python train.py --num_hidden_layers=11 --d_expert=128 --d_shared_expert=0 --lr_router=0.00218 --init="uniform" --init_std_down=0.0 --optimizer="soap_variant" --schedule="wsd" --decay_shape="linear" --doc_mask=true
Below are experts of layer 2 (counted from 0) of a mixture-of-experts language model. Rows are named gate (a neuron's input weights, with its number), up (a neuron's input weights, with its number) and show model dimensions 0-127. Each number is 128 + 32 x the weight over its row's rms, rounded and kept within 0 to 255. Numbers have three digits each.
Before each expert's rows: a language model's description of what the expert responds to; "comes after" lists some tokens at least twice as common just before its tokens as in all text. This comes from a sample of Wikipedia text that the model never trained on. Tokens count by the router's weight.

# expert 30
Pieces after an initial H, Y or Ka in Asian and foreign names, such as Ka-ich-i, Y-ich-ang, H-ong Kong, Sing-h.
comes after: " H", " Y", " A", " O", "h", "a"
gate0:109130104103136131165143111192091103097135142120123109167126189106139084150113078117192100165096123116108134117148104116123142154064159092123150095241179152169125079146178136109188111173129114142116115128168085081097091088103076145134108160148112169103107117095153099134127155115134138182091110189100148077132108085133100148108130111136108173149062166153097085170154128151098161134055
up0:179147130137191111192126165120089140073164130117121088061129078030096114168090133127113115091125167102089126128214110144147153150087134070118117110189150102100162128141143119100132134118104107126108128116120132140102174108121128073150094137145081162117128107093157121152146127096157141170120129173111067024123149162086148108105148152131146141125076182156105079121111123131154166130056
gate1:076124141169139100120165149117111162152121078151112125166128139158120096108116120145104155123107119132046185079073101131153128116117169141147089135096094163172063140105182156091154173114137151150099168188102123150142081079159171085161154086158160151073117125215143166117130097167102105126115127137078123117169175100152096175127110140176141106123114158053119049122161134146179139151101
up1:138131123157084167123123105141112135159175194169155146133083175143151122153140163098130137182100091152202122136143099101128143108118076080083115145146137119092203166132052073132125145153113122117168115124203104136089086077072115154109109154084180154117075120114123082129093142079219151103154189090144155099099095130106115106149144097128122111134134128106114181171108126102144068160130
gate2:071140112146120085107127129074137096132143166159095123093104142094148107055133160130218087121130090173112169128134114115143192107113156175154123108106092156142078124120116141123177127058109120151131104108120130149140146130104135145116101160121123080128140208129088083119158021121144105150100077142135150051135084153101155197168118136183146139138115129136179150116103168195138124080125
up2:054149217154120083060146133189119066134110089096093120134162134138139134139175060084138105101143149199101131204193157131138162153057139138112139151151147100137139122121131151163119132138120116121174066161139111079115093088105165110121087108091139178156135135125111103088111151094095118118117158136166101150132181154091138129129110148149186109116170130170147097107190101130136157167078

# expert 31
Word pieces after S, as in s-erm-ons and S-ag-inaw, line breaks, and stems like rel, med, rem, pract, histor.
comes after: " S", " s", "S", ".", " (S", "-S"
gate0:094166130158142155115127152083120071067092099120132160149116159140145142148092136170087145147132122145124152129145038110130179119161086132067073120139062104096121129101092115094089145118121089133023048125165128143196151110099102132185131181133077165106126123111072185109118075138135167090094153119170127141154146134129108122078122154142141107171110125161094115126156179140154133145081
up0:139129139102171091166119062124176099135146136141115154147135061160129094126090170100108116151141107078170146127141157151122144160145112169123121146070113152148157145146169116109126106160123166148078103163133136071143160146094143114116116095133121069104126110161136184179176136176110113104166135140103058170125171134084188071112141129076134044188160188122146111166174135156172202166107
gate1:074131198166116165058146156180088110112113110110148177078088141160141070137106122171113111124109112160100171093143128159176127085134117161197130164123144123172163136137142129163084154179117112156150182167203122158161102111126122070154097135120166165105171085131179151127141157159137128136132074144137114149114144143147109126080108128126107182071128171129059158182087073114136161102089
up1:153175126097098098146113157096137120091125142157109105189130088148091193117140127092122087092219135156120120138134108082102123122062104138101109112178153152088089084136144090101130101120133195132172090086108122106106108159139161177162129089181112106130143123127099076159122056208141115096097122046139153104080115130094161159136084159150110113128097055086107123091159130100112148169131
gate2:126111148190128176110102085103048124095104131114179119113114065099149114109103061095096176115098124140118167094124088119081120102102132124191145190166145106132163123130086164129172188132086114137119130110161126097085118098080102115212167119110109157131203137084081120151108118169176126121106114168119112141049157183098130155117086140083081082111138113111099121161123120097098152121105
up2:134123121164114151119111157082098144096144126122199151152110076115134130090120095110107148158098089124103133116137095164144105151095145117225131109126108088125107131134085138091103179168140122149093129100092128174065116127069105068171111121065155140190207173134114121168103191155150093156112136126123144138080106134148110080127105147111160090096118019099111071113119162150143175147088

# expert 48
Pieces following a word-initial D or other consonant, such as D-ü-sseldorf, D-ue to, D-he-eraj, r-ig-ged, plus the article a.
comes after: " D", " d", "D", " ", " T", " R"
gate0:096173105091133129177092131076192111111028130078108146097158137137111121124124088117072123131073112181166108140168149148162134153191068159095130110131163114104082133136114116117171109125120116110133119190120078102127172133165124100079083108172087106113116173124170133126117141107092075090092071163155157141082149124163097123136128146131124191079060161077150118179092143113135154148104
up0:183093134155164128165240095114144078086138125105142081167101089119126068125152117155161156149149138098093115085085162141120146137093129139238139111176086123172138122138099126153109150177088106126138141098145176151113044140129148086129206084137161170150134169110125134140119127146161143195124130112130149127197111072148143090122108121125117108141147075148110092115141164119124162160147
gate1:077196130159152146086148156088139108152140158155118146095121150135125115128178164114126091140079167090122171145159104167162149132147112125182113167110167117084124106136104098165128169063096132203164145104065116091178129121135171124128111114151156146167155183109147115121107103132058133134134175106180051180127108134154167159129068170130156097110144127086119128149188185125093108207109
up1:115102111128174193112155169078190087138130105126133128143140113105105085071138107069130132153121130109139148144151107174103114139188079205133156147129154077082056146085106127144108151095143161135161096124086072100129139164123138147083105117175124126115138144114170103041077053146082124120107161128104060145160101078123131128148091145113128101098115125137162128184151187137110133182080
gate2:136102093116100096069110124113081128090150103117109122107108100158092120118118145068169171119104101085188064086108078135164082079150073119127118088077155144113146077186135114191071081099109089136091143140108134159106110181144142132074113150057132136085115177157140138158155159109134172120118145188122179182111142146178181117108154146090101106143160117132122157171164087115080117105111
up2:112149088132151126115153157140123107136112135075139131146126108122071162076168072182124188141208167122115108095134186198115129147187091070156149127216096109188123142127087102075135153170139163139146132085093179147168128129113122207142152142161138123096105175039117096062090115135096150088147139110117067126144136116129132127139132146129088085172117137149148143134101151121109155119119

# expert 60
Table cell numbers, pipes, line breaks and dollar signs in stats tables, lists and math, such as scores 6, $X$, Label: J-ive.
comes after: " |", " 0", " 1", " 2", " 3", ","
gate0:145157130137056123122079148133115119161111152136105255134115103153167143168198159131128122142105024084123104108170103127100134107134105099095112124082086160147154154124097077090119151111090149139109090076093126155184075106136167132101112097120128114141134104147145154102113149121117144077075157122129099110216136155106121137117064122123105122112128109198101140147093103143171120125130
up0:135200103136101085060146099159126111157025147132082105136116129174106158164152142141120175084161164102100120167069178086146139106093143095128073117078095101154098168089094101124165165118159138133145131126159149132121116154147057131094100142087154132112108109130154097093168104068079119154130121114112166073113120162105161099122162120097120107167227080108134123075122141149127164119140
gate1:112188142183124120112121153092123097097200068151101136114106104086022186186100168095060148140100191146128121104108110115163122122200087148160136096084109114131155156154175125097171082150161124153066120141095168150129093127128146147162157147133116188150107152159160079164129100153112134167159107136125107118104142161142162116140067126169102131120137108090127099129144086160125099105063
up1:194133133146110150118136106147201120106102133112159136131105149120087120090114103134082135126111116149101163133067130081125151138122183171150139112052123160137142174119210177196123131120167096112153087114155125089159183208135083122143088168067124141127095158134100125102145150197147138150113138185193151102115147132137153173111103061153089129172171103088152090120160140194130134128123
gate2:119127151108133138145144100097147098150193159098069155140116124122131124104157199142116119154099179074110136029143163118159089094154121137070086193145132177133126176110121139150147134103149128160201126164082166132131165136127132109135123188077151114123152134159146156122234076095139147169092135107097093143121153149129176168156086100150142128100185109110136195130136086136126066128133
up2:159105173082139183157113167174128152115075078104178114171142165097136146175146164187097177117194081111123133128119143125124103073067082087164190081184112109164145140103133141084121148124117131121129094116142125099164169153127141117147126091182141125117081157109145149139172124139136148120164101139165157137143087125100133057132081113092118141123121135164063153097090173150082145220167

# expert 25
Articles and function words like the, a, to, It, opening bytes of Chinese characters, and name starts like Northern, San, Water.
comes after: " of", " in", "-", " and", ".", "ing"
gate0:139132161100137157143096079093150135112112087135132086141072135114101120133134101159160140120151099202154131133122096149077094122189116205117162116093142082069107126102128161038192138061110122174154130148058102160114131145132153156173166119106124141137140093110091138113107112077118094121136102109131196166171118104126136103165099159167060106103120128166154173146160185162150086128188
up0:136168159071171163150135150106156107111120054112152113135053115091101094117087123123106120143147129125103139166125188140158120095149087138140115147178163070116111116211081112138218163105133135124112155159117110117184104135128147118120108105124154180137112154131101096195182058075145145174149110126086138128162127113165065129169119189153128138180101147165131144085120159100062153164131
gate1:108126136179129130080157151184112129136104111153129085204125150109149092117117093143123125169140117170114124122110124217136127094092183149141108101105129171106130117164087183112148126121090077122138091143131138037123127099155158115097102134114119108164118125167117098161105143170132093149085167189081142122116106094187168149142079086185111145112164097208142185178124055121149089104083
up1:130105134083114162169146141123122056113140144144144114156134116128212146139160177111156081135108101129104156097163097126170102143096085127116137103185146107099114085148061133147090170140118131131173115073184123186122072110137143057112106115119065152150149103112144075146089088123101166163130178131183103144057120129113108131141217120115126038124117118177138140096080098096121140155115
gate2:102133087114058132153094141125108127131044053024104137144101083101130156117077114142146174070149137128118146077122073136143119117154148142167167170125092158091136162187145157104145097152144084119134142102109138088065118152156147083095094134131098125100134113161148115087130084110146102178079099144107093129121112103156150162095134142149079099083142135165222138137181093159146153116112
up2:142107179068103114133186127095126138105153197170111166104124111143148130124157093092118113179113106127092143182125156135106134095143128225114110127116182104082030119121132073176133067148104163112155116107139123168164155090121086150148167140129195139142147162101137118204106174137177132084113195107088091122136135136103102175080085142127130169134131161109115111131126135143104116200132

# expert 12
Word pieces right after an initial F, G or K in names and words, such as F-ug-itive, F-inn, G-an-assi, K-ir-kland.
comes after: " F", " G", " f", " K", " g", "F"
gate0:096176147059144139038150177127150081142170111132132127118163105125125096127181137116115123141113151081142131106148238122128162160111129190142140180129168154141138131092175133089128141119096081148113144157070152184107093147121084127126151080123120134158119139181136157109150197136111153143080130117148155159166126110111215140113109107168159122147148138174193168137118080093148151129194
up0:128056140133124112102162111180130193098135185108102092152154128088126100178119125137155162183122090126083088102170128104047091121148088108156194139109079123151127182163034150128122079167170122185140148134121136072103121144111122119148134103133226143151107126105157114131172124112167150142114113191107118090166097170151089097161137095131107144150144152116111113065141112121135146073128
gate1:174164113119081136090101160137165114134129083117105098186082180090148149131149189176087187181112100126136112135131143144160087127147195147160190059103095150093114171140145139126085120126122134111104136099103095137196120173107087176102127188137114141107133155133171142164074093086098162024124131073074156141146105094128130153087102155169145118139158147089100127104135097107146141150140
up1:031142119123148171132135091160176172152177162147079170043119103137189120071158136097124094094166169127144101094156190125144072192117155104121149150116132074143146084136117174146172124156152118101163100119109118155116140101142194152192098124139136101135123153130139113132169099135128120134108108132158142219095082117129116085099160121104062127109144107122118145130104163109175067158150
gate2:144113149092136135188118127101101045161122116136148124179122120147065093073171149144120121103182065072110134138162098102171079117122125146166129117158166113158143150131133109121091102116145105164175153108070146185120159150166130120094093109095105149174083095094065113115117093159079174161141129151087147185147082099166192124128101130162101136104151156134148168166113095071075128130056
up2:124119121152119162090099076103198199127129141101126136101132129158135133093126133075098069138152162087161126116100123102124148135082168164065186135111146095118142085118119107130151137145109137114117091142169118126118130071108143105182069176119123101106133109157164123107134163081137059084123196084141104080102181218116070172104171110136147086193135129160091146067114176150143129108140

# expert 5
Capital letters and first pieces of proper names or sentence openers, such as S, K, Eng, She, On, plus Chinese characters after parentheses.
comes after: "-", ",", ".", ":", " and", " in"
gate0:139148143156152180104090151133081091120142101132145149111168087112132104100070083185123144107130110040184074096119138138099165149166142119136096134087173140174159096087091139089171114126072091135137189154162177117132100142129104120153115205178129198119128127157132115137128148105116102101079089127102194093123112182211097131105158107132098087158083107086112130165107116152123116163102
up0:140143103145145175104163105153110077151132074104141190130121106114135100139074153175101158107142144062105095083113123160135198142080201059139105151100134135201138121149145149064187107093136145136128153133105153135180108148101112168102120160188165140230085121121102152145144140148108062092099146129122172116127152095138160188130106143111190122210144133098131132130128125137125129107127
gate1:121128199086134130143113163151136100185139096199103132144140174139157153199161098169086118085095161108103093132172140163102125079102127108111104143156210077148157104124180148139131156114147123140150134140085164153183181123143120088137114129137125125153116110157171118130177046094146208138065125128115092056131067081147140125068157121177135172128101139159124082132136135126113125120099
up1:120149126138081087110071109136108190096107120093153085144148111125122086111132112057137169146116156127123184140137159102082130103103102099127104124137074177083096108109063122120083107177066118129141170131134133091080165137107127119140125116056147096127097129056127143183086140183130095137154107108126137152132170161171120128111158124151128126201086131116122130118076170030137055130185
gate2:138120071126083142086157129155136179092134135131210135122145116128059128162158131108139124124148076157098148111068158148126135113198191094183140142210123116131129154175113157126113088139141136099097125127135087077080127097157096063174112074061075139153130097127107148152171168177158146121175135158104101185179137112157163133114128148135062124168140131143119106112163117099161149070145
up2:192113130131156150154132144179108099121211165179085154151100110107200141145124162156127137144166113106069134141103119133143116118094153089174072126100096130098106139098096126165127108099123111138156167127113181091150147096183153069092174103109138143138145086150127144093106147163060078177166126083124159154144052134172105142160137112116127133132109064170055165142141129116132185060102

# expert 63
First token of a line such as |, -, = in tables, bullet lists and headings, plus (born and Born: fields.
comes after: "\n", "\n ", " Preceded", " Succeeded", " 1", " 2"
gate0:174152157135089080090164145160092101157133185134113148088106121142134163110178106131076100108137115152096135131083099161075227144104149114065108139108101128084100134129134134161177084128137175148131139117165136059117156097091109105113171140100149161114158118124127052195165121098126092133074138152144062092157153127105128168174109145149105117151133080156155183145129120196092145180085
up0:144128127128167126111132137088143134097137060107111103137142101080139112188156176143137151117138118129166126187120155136155098115122118126149107103054141180213166151103169159151115137153127126078174119117112076139144079139149155112164092131146089093146122138146159151071123157109132132103161138050132181123078107122140175112111176122143116150065116110105173066111118123019176143093055
gate1:148119148164106072128161132156084081147084214125143123145099123096124143144180091104133107095129143111153097180113146090153116063130139112077123129123098155069108173136128122102094131109119170129112031106130162112116144095144116120165117142113141184058094117182134186163129147136084125084113097120122113127124114057116160097131140143136161198110171141081191129075178093129141204158137
up1:129189102107159110081154129156110109140111167074124083102144162155124171134123101163040088120132103144180069078115215126148068128046125108137172084136122149123151085132138135149123075104154175159125083143157173116137154096125128148055165082091089133181110072106122145122169152099089123090147077126112137150129139128079148149105090150134111100207140142091103163129115124133117103148129
gate2:169153139153182155153163158072136116117152127124133056132153143136066103134114077103186108096152128075083109107112110135176144086148089062142141154107110156178140094144109125183111107108088176127128135126151131085141159108146085127103118082149128162121151093102131142142092083163085134133126186196054121154142142117097163061125117102140076080078197149070092145154108106109144164075141
up2:142132155121114186099106143129124103155095209136076150159129134086202196107104055146127123162155135122140132118081101085127110133092123153125122124174175073151124137135118070140093057164166066086143122137140121182138139102168151101111201140114062104072186130074133131144110173112145083135174134123079144119068135097134110127136119106109138094131166155150178159139148070087111146140138

# expert 39
The word the and numeric fragments like decimal parts .5 or years, in tables, dates, percentages and math $ signs.
comes after: " of", " in", " the", " ", " on", " from"
gate0:131146055108156174136115109163093138134162073118098157158116065171128127138137114122068109103125104154119161137142173120200149140148094185156097103149086107180172134120149181073095142114136120109089103156111047105069155089174145125172123154118128127120120085132119129116173156090110130128064125112128146066163151187114163170133131132122172183107123107117091084108115227100144101117159
up0:135117090112118109179133114169112139131098035109078107115130164133162109093168065151107168110117126125102069095144138146173117164094144095109138157054123113132171133133135151120130073096126085123107114058114033148145098089146092112085083138075125129127131160082157140167142164124141119074125126075173174115121148134162116155153073127072170065122140121120126137201160129173159159159123
gate1:120115127094124133099117130133174149109092178109118162136141163140145153132125131126128091119143118093083145124101172113142086118170127100091082130191084195124142150105139183097109109092173092122090125184126144143102162161075113133151143053153136155152100154096177108215165065161117142139115131084177176098149136170133134144055082069160129199103150121177140063101085132121083100119149
up1:075139120177095097063114144113161144151124145132068149122113117151087099097114153102148107072160129111137152201124130142152132150165144075135135061226103155140127119105095204121132121140111089080135139123191108115131151105130131148078141118084117111141191074109095131069082120093150061107161178097075068135112190091186119141101175150129141117098114149162147137101135129141095115140098
gate2:166175092143142132056138112140158156146085113065163126092089126147125114136131108139087121145136136131120123115116137132120146076124156108180151130156024088173079193122105206178124079083093136091092181143125135133091180171105179132175140159109138123136075127160111140136109121107142115116134158203105104166191119116133114140099133215134144142067098086155128117126151100139098082109098
up2:114139091151071160154149164161142168133138113165151083118150123160172122103102124116132098085097105114106157183118103122156118166119182101112093055130167122071195175132171135129108154118151167120091099172117127136132098159069117173148144067146083162192092089140161103176089108132158159070176133073144115106119167096123090177126099124104186127159112095088196161143104138186123152139090

# expert 27
Year-prefix tokens like 201, 197, 2019 starting table cells or citations, often season spans like 2019–20.
comes after: "|", " |", " in", " 197", "-", " 196"
gate0:131086090146101200103142141103148156094133131165116138114141099119146162136111097122090111158095107123083072090185120117072109087102098145130159139123111137156108130112108175135131134192186182181152109046118115172065173087112152155102130047152168103106069116141125162106157125092054117087156190189088097138128134103162128107106129140156124106120151129039105142116123140095137151112106
up0:117146104087158180056158176138160168116098087118123125181128115103057142128119130097101065159109156081076103104165087120086130145134134125131137151115160110180102149087168164151084100187136167114163172117110144163146120106162184140109155098180129130135076152135137152116149119116035084116142161088126136154127138086164185146113134189144081128110156129048129141081109124076176142160134
gate1:091111152074125149141119071078165075166109159186097115120119097119084183154108154093140075100160137067122136094128136188068099130134118126135104181104132079129132159123143066123136123124151064169155117186117099150100151114184159098172079124139128088066092133133145082152166157046126139143133143105155152120175121109127054136121102080127098123119137111131059139147095163104121156129070
up1:162118102155149080157134183154113187140121086077144113157159149143120089109173112137093165109091114210137147152130135104191119137140161189080124104146162184153087116141144189092156127148117187091077159042141161121131092181059132143101139145109118166189143141122149121145090085157158156098135108146105139149085120130112159099124135177135122140110090135151210129106151105167134112159192
gate2:102121148136144190072176131092143092154154153187056174157153128128118104165137067119127126174169172175146158120098110127155152134103152093151099122061074113167123127065097176121124149146174195089143123141094084142080153132101109125096157096123114119161173155138169164121194162111133107113146156116088100113095157080130161172124093128077140102127044123080142172161121088160110130137105
up2:175152118125109056180094109176090151127110079077193095102088101116105148096165173124140120096078110100071119135145129127137140115127069139118154097186169108087133109174128105162121104127072075150098112090159129123164083127175169135134095130125140108072101130123115060088074094161123141126122078131181150128137119158129085062128138126147109150101205139175114099086116201098146123155141

# expert 7
Word-piece continuations right after a B or b, as in B-ank, B-ishops, B-orn, B-elf-ast, plus Bay and basketball.
comes after: " B", " b", "B", "b", " (B", "-b"
gate0:107080162096152123206107087142141192119103131087177094141151196102145131148124162184122198130190118117096119097074134152120141157131144122118135156092105195173058166112144198107155160106166118155077066141091152124101127061131132129167132127104138104136115162112127072181169083111147163116110115108078123136082127141111125140099122158169182070125144147170152132141075152146140094126135
up0:127114168090117149124122102165117117128142102164094142124135102124139132047150113088076030097116102103158165083135125117087146150069137119150106094102087107083074074140072104173064149090131163126117169120143117216150160151175128144118109167115116147170195147145116077076136136124140142171192175138138096111091133153154127101163105072162135128107130154109129162117136150098147176181169
gate1:153134140167150162121115117108136138063144182150133115163121083121104094112178108084061134106159174103066148106096140164137127096180139039147130131137083144147107082094176096144106147169127094099124147115116151159114140135126125154138149122132065087166083161155117068097117169119103123086126138101095113137156135133169207153092117116171189147185077092172202174124137125079143120125071
up1:117114189145123096144139117173188107076142116171122084179102127177151113124090095074148144135159136128157129112146113110142136123091069087053095149134165140136134147156104153154145121076176086128075114119159145123116100154130121088167110155087020101099072137112098105089091143164090121148136140133114158150086111050136120129070104178107107093111120148075229121106147120134138119125095
gate2:116164106116143114137094077101149149137123136130093151124105185140120113117064123146116107118153116145034146109126088160137094107137162131079105114146110161130090081108148138108132165111095117158197148076056165139141154114143157119130101130107099096099187155165098094059187100112127211139116105096215196148110162141079167149173153171123115076127143098182189149121116106114105120110121
up2:138164088127074111107120126121142139141175131130068116135124124135117132155115129141108125093133157102078167129088146103132106058134142112101120088184090118158095100126182163141143126120094108165139101064072210146172131096080150134126182158133149105144140134180085098050144094077121173143168158092184167134127138150082140129188163113094068045130141076113129134097091137153111093162078

# expert 20
Line breaks and hyphens that start infobox or list lines, the piece ast in chastity, Cast, Least, and function words like who, but, not.
comes after: "\n", " M", ",", " P", " m", " co"
gate0:140105112161112095098105099147171158086112071131136097080133158158080091196144164130174129096137108093103166094153145165152096100171129135186115158104093101109112116172091155119129134128101099160118156151143119146128092109142074216085120090101110191202131124137155115085114102140113151103126046127094097168116093128178105171064096131153130106146076204130121175158146157136140177137151
up0:136153088065136127108184193090128164143054113118105096118103175217089161080154178100088157105213128115142150111135104082127128115116074100207075129183082187126129142091106124157145111112116127102172119097130117141119157125115137133140163073146094122075151099142138156143169118087120176114164174167113112087120162113082057081143157104112137140114111140145115122152109128150164144128156
gate1:096126154085156102122071138156099104118157142101119079144089132119106128153095094161108137105113189123142123161048132135107120151196151102121132105080133129109108102093196079083143025123126129164088161100197171146080133096211145188112136142123130153151106149165156077148067132095094110119112176142092166098142105112152163151164120087173100113151073164127086134140125152118113128090138
up1:190176105119139179096123133111120151118142108145132128121182145155126122079153158117122127169145090137064109087176132120164123171098118163152163159227132131202120153127084156156113182152124148112129087138085153153190118152087110101189122156106146095145163044115096219132173147159123119156072096101144120148149183109144089084136073132074116093095141130151134099124132136119145120159102
gate2:123099132115145116118122131122165159161178093130052159086123106150097114104090114120174155058119158169151121097137139166105144134117130070150082158144084024157090130160097150097153091115159124135115115154120180096118157161119110132125096108120155116169106194124108139160148117144117106163135153182059128128085076134198096115133168110136066174109142075177101167123134089117153149188061
up2:146112198148134134138102150142147180138146109166100158107144122144165166140128128154186124158162158112150091136156118140150130119104114093175118152102101127181121078170135139170132095186087099133159115141112150089135130143081164097100171054162150077134099116136094135193146089127060190095067151160084118159076143077158159124163120178099119127137120133119071161104058045113117175158120

# expert 45
Standalone digits and small numbers in tables and stat lists, such as round numbers, scores like 36–41, goals.
comes after: " |", "|", ";", ":", " /", "°N"
gate0:134140075133178153134147176102125118125124097145128136138157131183081059093089102126090155212116157083114125188197142206113164100155122167132144129159139124162145053065149117129128124176144145109115126136119114091200122153176135099144129136115098088116073130202104101154150127094164140132125159143078125164084117047123140133139151106143121111116136079080130096097112099142167158067112
up0:096110109145151151131196131142145106100091092200162117092115116101125106127097091124148128162097125161103180158124124173122155075198161132116105147135122153159132055036155150141152153133135111135138137111097073078134112146211142132143132170123161100126158133188136115195135120127097094143122093173096078177105116071128073131107171133126158109131111129145114110152098045104146130040113
gate1:090196135123081169168080114128098115122118164132116180147136085074101136104100118060152081130082137156154130151127124151070166163222130057116186186108102104094158101176095166143161109110119171124133070111140169121077189182156117152154086098127144100150099171121116098160113112128142135117136129092117112195130089130100153103159188139139099179120119148126134131092095119113175157102127
up1:154095118099210136083101147099159097112144156136162152080109193158127151175089164173125196166141137044131144105196148172148127090111163129123095162067121145112129147096105071123110134191098160147103205106138062134179101071121145093108103140100112152120113096130111136134131064180097095155095124169168103115131133092108074154102125136118134152152135098153101094140178131100103156131128
gate2:159122131177097097088108110098137104090147162145131072155152114119084120136075175059124141091091120189130091085112097137104159139119124135082140119114116160134166113139109145159116127099129110079093210097142187114076140133185091078114091175117183102130063096124119150089106205107170147117087188129172152120167122147142110159076134093177102136074190126134160146169159118102108100114121
up2:168164122167133084098155134106120118091167159158115135125160098117108142149107130040178128101100137129151149147079096114112209144133073129087157109122158127146172088171084124163141153123092147088081203114126153128090138115149092052095096122148142116072091100121097175088125165147148148150126172122143148113158105174143082123068148096164107132095223129125153077177164144089146109100140

# expert 8
Opening capital pieces of proper names and place words, e.g. Mc, Mor, Mar, M, S, T (New York, United States), plus raw CJK byte pieces.
comes after: "-", ",", " of", " the", ":", " and"
gate0:140178164130126178074122141139102107095149057139103092121085097091159104125131165158089152105148129097044146116143161169186106133150146141145123172189157126190154134117124130132164179066079113137096138127103108090158181118146185157132166105089160118055125112123170151132093130146171158120085128102108129109076199123107138150143133123158144131077094101112147105176097143093063146061153
up0:082151137095142136196119120131166172204110173179150144095169157174101130124101084154107106122088106137128146059112125145078097094169155101129157127078115099134090145146156147155058139191086165124135171103104108164128087123169117136167124126129104089146176145133131121164104107127114168065098058125145097134102135077133130121094136088184150139115064143132124021092152128150146144129092
gate1:128154114113139099092142074071119111190072092106189108108129171116119151142116147177117154115101132076095142142097109141147111153137126054147086120111131145103119154152123220102172111102221122164122123127122101119108140187116133158135112104205171112124116115106134169108126105185099110062092170067081094123087130084129154143145097110173090165088141065165177128096152121140094123115122
up1:095118160140075141189182125152119079126100165116128138121116111164157074129149069085142132148085125163142114159090092099147143087146138104120128102130096192097065104128175088170088109134141155127126128149129121155124120085127089072135114124085124159177115210129111105139100145100134176180171147159210163132167142143082164174179113132074161099164141178091126160172096097073093148128165
gate2:077171149078081139112171139120126120136123106182141085150136134166095146145128141133113131114187093178121125154070103061106163026127119077157085069096151146116106120125107126179122118161131143119110119115082122128094124079171154123111150136097133069164154105161103077108153130146116163129197149143134115077093131097085190093160094098194138183164157075095106104108105093139147096086148
up2:157178144163122143139125116113088108154136117197187094134136069157096083134105116138139185138138150143117069171112156134102142110140165153114171107126099109118137127129085134112181128109203087113100109094173183128117058180130153128132120089056141126086172074138131153108122122105130127057128131075155141135096195113106151112163187131220157116138134132048131078120144158162109163117138